config.yaml
experts_per_token: 8
router_score: "sigmoid"
balance_loss: 0.00682
router_bias: true
lr_router: 0.00233
vocab_size: 8192
norm_eps: 1e-05
seq_len: 512
Below are experts of layer 3 (counted from 0) of a mixture-of-experts language model. Rows are named router (the router's row for the expert), gate (a neuron's input weights, with its number), up (a neuron's input weights, with its number), down (a neuron's output weights, with its number) and show model dimensions 0-127. Each number is 200 + 30 x the weight over its row's rms, rounded and kept within 0 to 999.
Before each expert's rows: a language model's description of what the expert responds to. This comes from a sample of Wikipedia text that the model never trained on.

# expert 42
What it handles: Table cells, line ends. Spaces, line breaks, pipes and numbers inside tables and infobox dates, plus some mid-word pieces, such as am in dynamite.
router,222,232,169,205,221,219,188,219,219,217,173,145,171,243,206,204,183,171,212,214,140,178,234,221,210,167,231,229,173,222,197,139,257,240,185,162,170,222,180,119,178,138,247,253,184,179,194,217,217,221,221,182,188,162,191,187,223,175,208,195,202,200,164,189,235,217,208,230,164,233,187,187,204,243,136,191,193,177,221,227,224,215,215,174,211,158,185,274,221,185,188,243,222,175,214,235,206,253,198,167,208,135,237,188,169,200,177,191,162,178,175,186,171,166,209,218,208,264,200,174,198,175,206,177,121,170,175,223
gate1,196,206,213,152,193,196,217,186,197,199,215,198,230,218,212,218,206,156,158,209,187,185,182,182,232,236,243,184,172,186,250,193,177,192,168,136,155,226,254,178,219,210,218,220,200,197,196,125,228,223,227,183,174,184,209,221,241,194,226,157,184,222,259,242,252,201,148,163,167,204,221,270,261,222,176,163,246,183,200,192,218,200,177,247,205,153,196,197,216,273,210,199,179,201,194,265,220,188,185,173,194,239,151,160,191,199,250,160,168,191,169,180,203,219,175,246,228,200,215,184,173,138,186,225,187,194,142,220
up1,159,191,209,204,227,220,213,216,200,192,157,178,194,193,240,208,171,219,205,150,226,175,203,193,156,221,156,197,180,211,208,204,213,229,217,232,232,274,182,181,232,244,174,216,186,209,217,168,217,179,189,219,157,241,194,210,214,207,243,223,205,166,139,204,171,204,251,227,186,200,194,147,242,186,174,161,171,232,133,133,224,169,213,209,149,199,175,265,217,201,149,203,171,194,210,156,173,207,207,219,264,219,208,217,229,178,202,180,141,155,248,194,248,161,167,185,181,224,225,193,216,215,206,161,237,152,214,132
down1,206,226,218,265,195,240,218,242,183,197,178,233,209,171,234,179,182,211,209,189,187,176,177,235,169,181,237,169,212,189,110,185,193,160,268,241,198,181,172,137,231,226,252,179,208,223,202,216,182,193,193,206,265,199,181,196,238,139,155,170,214,239,184,221,152,253,200,238,214,251,218,253,237,235,186,196,232,188,216,174,181,184,208,181,171,178,213,188,230,210,223,141,236,204,200,195,191,182,183,210,184,160,246,185,224,229,194,200,222,170,210,209,203,209,222,211,210,203,187,233,142,152,210,238,126,154,223,178

# expert 52
What it handles: Copulas and prepositions. Was, is and are after a subject, and prepositions such as in, at, during and under that introduce a phrase.
router,222,237,192,229,230,232,179,234,232,230,212,165,166,234,220,202,160,184,209,230,163,166,229,237,232,169,246,227,184,237,224,203,234,186,229,175,164,230,165,167,157,144,231,235,185,158,180,242,218,228,234,167,209,188,163,159,205,169,175,213,207,191,154,176,238,219,250,191,221,216,173,179,180,247,147,171,176,168,225,223,194,230,238,166,165,184,184,234,228,173,140,216,227,212,203,226,215,240,160,195,210,214,229,159,162,242,164,209,149,166,179,209,180,170,236,174,235,234,219,176,223,166,235,176,143,171,204,224
gate3,230,186,196,221,200,187,173,161,222,159,192,206,202,113,180,230,214,235,172,199,204,217,154,193,219,178,241,214,232,191,221,129,157,167,217,252,196,199,205,202,166,229,179,194,226,182,238,170,214,187,203,136,181,182,219,243,180,194,215,188,244,158,165,239,164,256,213,139,203,202,203,173,256,199,229,168,221,205,186,173,205,196,176,249,186,165,197,179,257,214,223,165,187,165,160,221,192,142,270,222,224,194,190,218,191,221,166,250,191,171,151,204,170,198,227,195,207,100,201,217,192,226,208,203,182,189,192,195
up3,161,220,106,203,208,236,248,234,168,218,166,212,205,169,163,205,209,238,221,154,164,210,173,179,145,239,170,216,171,201,193,207,197,231,235,224,189,243,178,184,185,204,203,216,195,200,236,203,260,238,183,237,210,213,184,238,161,185,231,278,190,239,194,152,189,229,218,202,208,212,227,247,172,191,236,204,214,156,231,217,230,210,248,192,244,216,217,217,183,215,198,172,193,156,190,241,235,158,175,199,233,236,142,221,170,185,235,237,212,214,203,221,252,217,197,211,192,228,170,224,178,138,187,194,238,186,249,253
down3,169,233,154,204,127,167,218,187,193,224,260,171,203,214,226,202,232,225,162,241,198,195,237,205,261,146,202,187,199,199,220,235,213,219,206,174,202,206,213,204,235,226,266,163,283,179,210,212,181,217,179,168,196,213,189,214,212,216,209,149,187,233,186,218,210,202,216,202,215,195,156,217,241,156,195,194,227,211,204,183,185,175,232,221,122,172,241,265,222,184,242,203,199,187,189,179,219,137,266,218,213,203,216,164,251,208,184,203,187,158,182,146,181,223,254,241,205,169,158,244,195,248,195,201,203,168,179,179

# expert 43
What it handles: Word-initial capitals. First letter of names or words after space, bracket or quote, such as S, D, N, B, and ann in annually.
router,230,227,204,230,225,239,174,239,231,229,201,186,165,229,204,198,158,197,208,233,159,172,215,228,229,174,237,244,183,248,210,195,237,175,212,181,164,229,162,165,162,162,222,237,177,158,180,232,222,234,230,180,218,199,156,161,209,165,183,220,212,195,147,175,242,216,259,185,221,232,173,178,176,246,154,183,173,168,227,234,183,220,237,164,160,192,187,232,233,170,148,211,237,219,200,222,220,241,155,185,211,212,237,158,155,237,170,210,152,169,163,203,192,167,240,174,223,240,225,172,222,164,239,177,151,167,191,228
gate3,202,215,201,223,198,184,231,257,177,177,105,209,219,203,206,192,235,199,162,158,222,199,210,222,196,221,162,233,231,169,222,141,137,211,141,213,185,238,170,205,206,213,182,216,167,233,232,165,167,200,189,187,203,164,169,246,158,231,190,166,197,140,182,207,218,214,234,201,194,178,197,204,169,190,218,231,215,216,175,201,277,242,162,215,201,204,234,209,213,214,191,190,129,175,144,222,214,243,190,218,213,203,211,200,159,216,178,192,176,148,155,251,208,167,215,220,136,203,176,204,211,193,240,278,226,209,166,211
up3,199,246,221,171,216,259,212,178,203,206,191,208,216,197,193,200,222,165,161,217,174,190,172,192,190,218,200,236,215,221,275,254,187,180,222,221,190,142,182,256,238,148,207,191,255,210,190,217,213,229,184,193,200,190,136,189,161,244,196,205,210,192,203,164,155,201,189,248,254,212,192,197,270,198,211,163,242,204,251,219,193,214,256,244,190,206,150,207,206,167,233,229,194,176,205,186,228,166,173,178,211,186,222,187,162,264,229,210,173,190,169,233,121,229,168,185,145,221,149,192,146,204,188,201,232,218,169,202
down3,187,152,200,248,240,201,216,151,217,187,241,212,219,217,241,193,198,204,199,160,173,210,286,227,211,190,214,197,222,233,207,234,200,220,206,233,198,215,215,211,242,201,170,180,193,259,221,206,140,215,239,234,215,177,212,217,227,230,180,232,211,222,232,285,229,242,218,237,173,214,152,207,225,211,255,203,191,189,254,200,219,247,254,189,170,221,176,211,207,159,241,191,198,213,175,192,157,199,240,192,197,214,113,214,183,176,155,248,137,200,222,189,158,187,224,214,164,199,211,255,183,230,178,226,209,167,225,214

# expert 23
What it handles: List and layout markers. Layout tokens such as list dashes, table pipes, paragraph breaks after periods and section heading marks, as in taxoboxes and infoboxes.
router,198,239,220,198,228,222,188,242,229,233,231,206,185,235,248,199,183,171,205,232,179,160,236,232,233,171,238,194,191,238,227,188,229,163,225,175,162,234,165,169,199,159,236,240,169,176,189,226,209,226,235,209,228,221,190,164,230,159,140,239,213,178,174,169,233,241,212,187,239,177,184,213,158,220,156,156,179,167,238,237,177,233,240,168,189,203,191,220,236,193,148,232,199,239,235,204,241,231,165,163,191,188,230,149,174,239,147,209,184,167,172,215,185,169,192,166,232,259,238,179,240,184,218,164,167,154,172,210
gate3,213,200,214,194,169,147,152,236,221,190,150,196,269,216,247,199,208,251,205,150,179,211,167,231,196,197,171,186,205,166,251,167,174,231,185,193,239,208,213,187,157,236,151,149,181,210,209,153,215,277,137,230,213,200,229,182,180,231,214,187,185,194,177,182,255,244,160,232,207,149,193,201,174,129,185,246,173,124,220,180,199,188,243,176,235,203,234,192,168,224,164,201,171,169,220,205,176,233,203,191,209,190,162,207,190,228,225,200,181,196,256,184,194,190,169,244,245,153,198,218,186,193,201,196,208,208,208,171
up3,244,194,210,170,211,222,206,193,164,202,218,261,186,181,154,198,251,210,222,157,164,198,180,203,187,180,217,159,189,208,167,186,154,193,179,254,150,228,236,209,181,150,230,229,221,172,154,196,224,213,151,177,161,157,219,197,197,228,219,185,190,183,211,156,222,189,208,186,194,203,249,202,244,155,172,217,248,221,164,208,232,143,174,187,242,246,193,221,224,210,239,216,170,131,164,185,220,203,206,193,190,197,153,148,281,219,155,177,187,173,227,228,197,196,198,223,196,206,189,190,159,181,236,154,183,213,120,166
down3,243,184,214,193,183,249,192,231,173,192,280,242,178,154,152,190,182,222,152,225,169,222,157,148,226,167,182,203,215,192,259,169,194,181,182,224,166,186,162,216,143,219,193,219,197,193,154,192,233,161,202,150,224,183,177,227,211,253,198,160,254,214,209,210,250,202,206,197,210,207,149,220,223,257,222,195,216,232,220,207,187,218,209,151,213,184,199,175,187,195,196,238,157,254,195,193,176,201,194,177,134,226,274,179,243,236,255,178,244,223,191,210,157,230,190,193,188,240,184,188,209,195,219,162,224,194,174,225

# expert 4
What it handles: Word endings, openers. Final pieces of names and words, opening parentheses before dates or authorities, and line breaks in lists, such as Warr-ington, (1994), Vergè-s.
router,176,227,221,214,242,222,184,247,255,246,193,181,186,229,198,210,158,180,199,233,147,164,206,243,186,181,229,239,174,222,195,180,219,193,236,198,194,237,213,154,146,118,237,224,194,163,212,250,233,184,221,210,186,156,171,194,193,176,249,234,197,167,169,180,250,205,234,132,207,200,153,221,210,251,184,212,188,169,209,228,176,197,235,188,169,203,209,258,235,168,168,228,243,202,192,217,190,230,189,197,178,219,201,158,189,210,189,246,153,168,150,227,187,163,210,176,249,235,220,173,218,165,250,198,152,177,195,211
gate1,132,133,213,231,179,245,207,106,190,162,172,225,199,218,228,174,182,222,199,210,216,218,201,199,197,252,186,165,208,255,223,185,214,171,207,126,211,195,243,211,219,199,221,235,227,174,191,207,192,141,135,181,207,156,178,220,172,206,200,234,222,232,198,176,173,254,202,211,208,191,191,210,253,195,195,239,193,205,183,229,154,237,194,166,239,248,237,213,200,151,245,196,156,164,207,177,195,220,175,227,205,177,230,209,267,152,219,220,188,218,193,209,213,235,242,223,260,192,207,209,175,223,206,204,222,249,229,204
up1,190,229,182,221,146,166,162,159,218,130,202,177,197,243,202,231,212,186,188,204,206,160,198,164,143,157,216,240,142,221,217,194,259,245,180,234,237,154,162,191,147,200,236,185,201,210,199,178,226,218,251,169,165,199,215,222,179,231,182,239,243,194,196,224,228,161,175,184,149,197,230,228,187,225,167,180,216,179,185,225,202,179,221,194,132,237,231,175,172,198,170,176,155,143,200,249,226,220,196,183,221,201,175,222,181,271,209,232,169,213,201,146,142,158,192,207,200,194,210,196,225,186,193,183,218,145,206,167
down1,230,178,199,265,224,189,227,200,173,191,214,192,189,119,199,202,177,191,229,209,213,224,207,268,232,208,118,246,236,211,210,166,143,176,168,152,151,181,210,159,196,169,187,218,137,168,178,209,229,167,209,210,197,173,214,186,260,189,173,176,227,202,187,201,199,162,223,211,164,179,207,162,197,201,231,158,124,181,224,163,227,159,208,169,192,153,187,200,208,191,209,188,218,193,220,204,198,247,201,198,246,226,249,195,219,164,190,219,182,182,209,193,220,180,192,227,175,195,230,170,156,213,188,251,177,171,104,195

# expert 30
What it handles: Spaces, commas, word starts. Blank spaces, commas, pipes and opening parentheses in tables and prose, plus first pieces of words such as un, ex, d, int.
router,173,215,222,221,243,255,184,216,200,214,205,202,181,227,218,208,171,209,190,223,186,159,215,239,248,188,210,269,218,266,213,180,237,194,195,169,156,220,175,172,156,160,214,232,206,155,195,176,226,240,216,175,167,214,161,158,233,192,207,211,207,203,155,195,274,249,239,196,239,214,217,174,186,241,176,165,174,165,234,206,196,172,223,176,145,196,249,281,255,172,193,202,243,175,184,191,209,250,182,175,179,189,219,188,159,201,162,250,193,180,174,151,213,186,251,201,183,203,213,166,203,172,225,181,157,193,233,235
gate1,185,192,227,240,200,179,205,177,199,196,208,230,215,182,175,231,221,179,235,214,192,182,233,225,223,208,212,220,185,199,176,174,159,211,213,185,218,228,139,224,229,224,227,202,226,236,220,208,193,209,126,214,190,217,236,161,180,258,209,214,188,241,207,243,263,234,210,150,224,170,238,168,156,264,263,234,203,231,193,208,153,165,200,159,182,148,257,206,202,190,247,167,255,186,180,214,205,216,196,215,172,191,200,200,195,160,192,161,268,199,255,151,215,244,245,244,224,210,224,203,167,236,150,168,230,200,237,211
up1,228,249,244,198,194,222,176,243,219,183,221,196,182,189,241,189,240,187,222,203,224,255,204,237,210,204,220,239,240,219,183,194,204,177,226,199,208,201,241,199,172,211,150,199,201,203,195,139,231,227,210,189,209,165,159,193,238,162,219,199,178,214,175,217,193,200,136,245,134,227,207,262,161,197,152,267,208,256,221,261,218,200,238,203,226,193,178,220,230,248,277,198,167,203,184,188,221,204,218,182,234,218,235,163,228,198,218,250,148,201,234,185,172,181,202,260,179,189,167,227,197,170,218,168,228,151,213,162
down1,170,210,170,171,186,164,196,179,177,211,165,136,196,210,225,218,200,191,221,198,189,231,162,212,216,216,221,190,166,196,173,208,170,243,166,143,164,211,249,190,146,195,202,199,195,175,147,223,179,198,240,205,167,229,206,204,186,245,162,211,196,295,169,272,218,204,257,185,190,257,251,201,176,188,148,190,242,149,150,196,209,218,216,199,163,203,158,189,227,236,134,221,185,196,196,216,233,191,184,155,267,203,174,200,181,186,187,146,174,218,194,219,222,156,210,176,173,187,178,191,221,224,220,152,202,187,178,247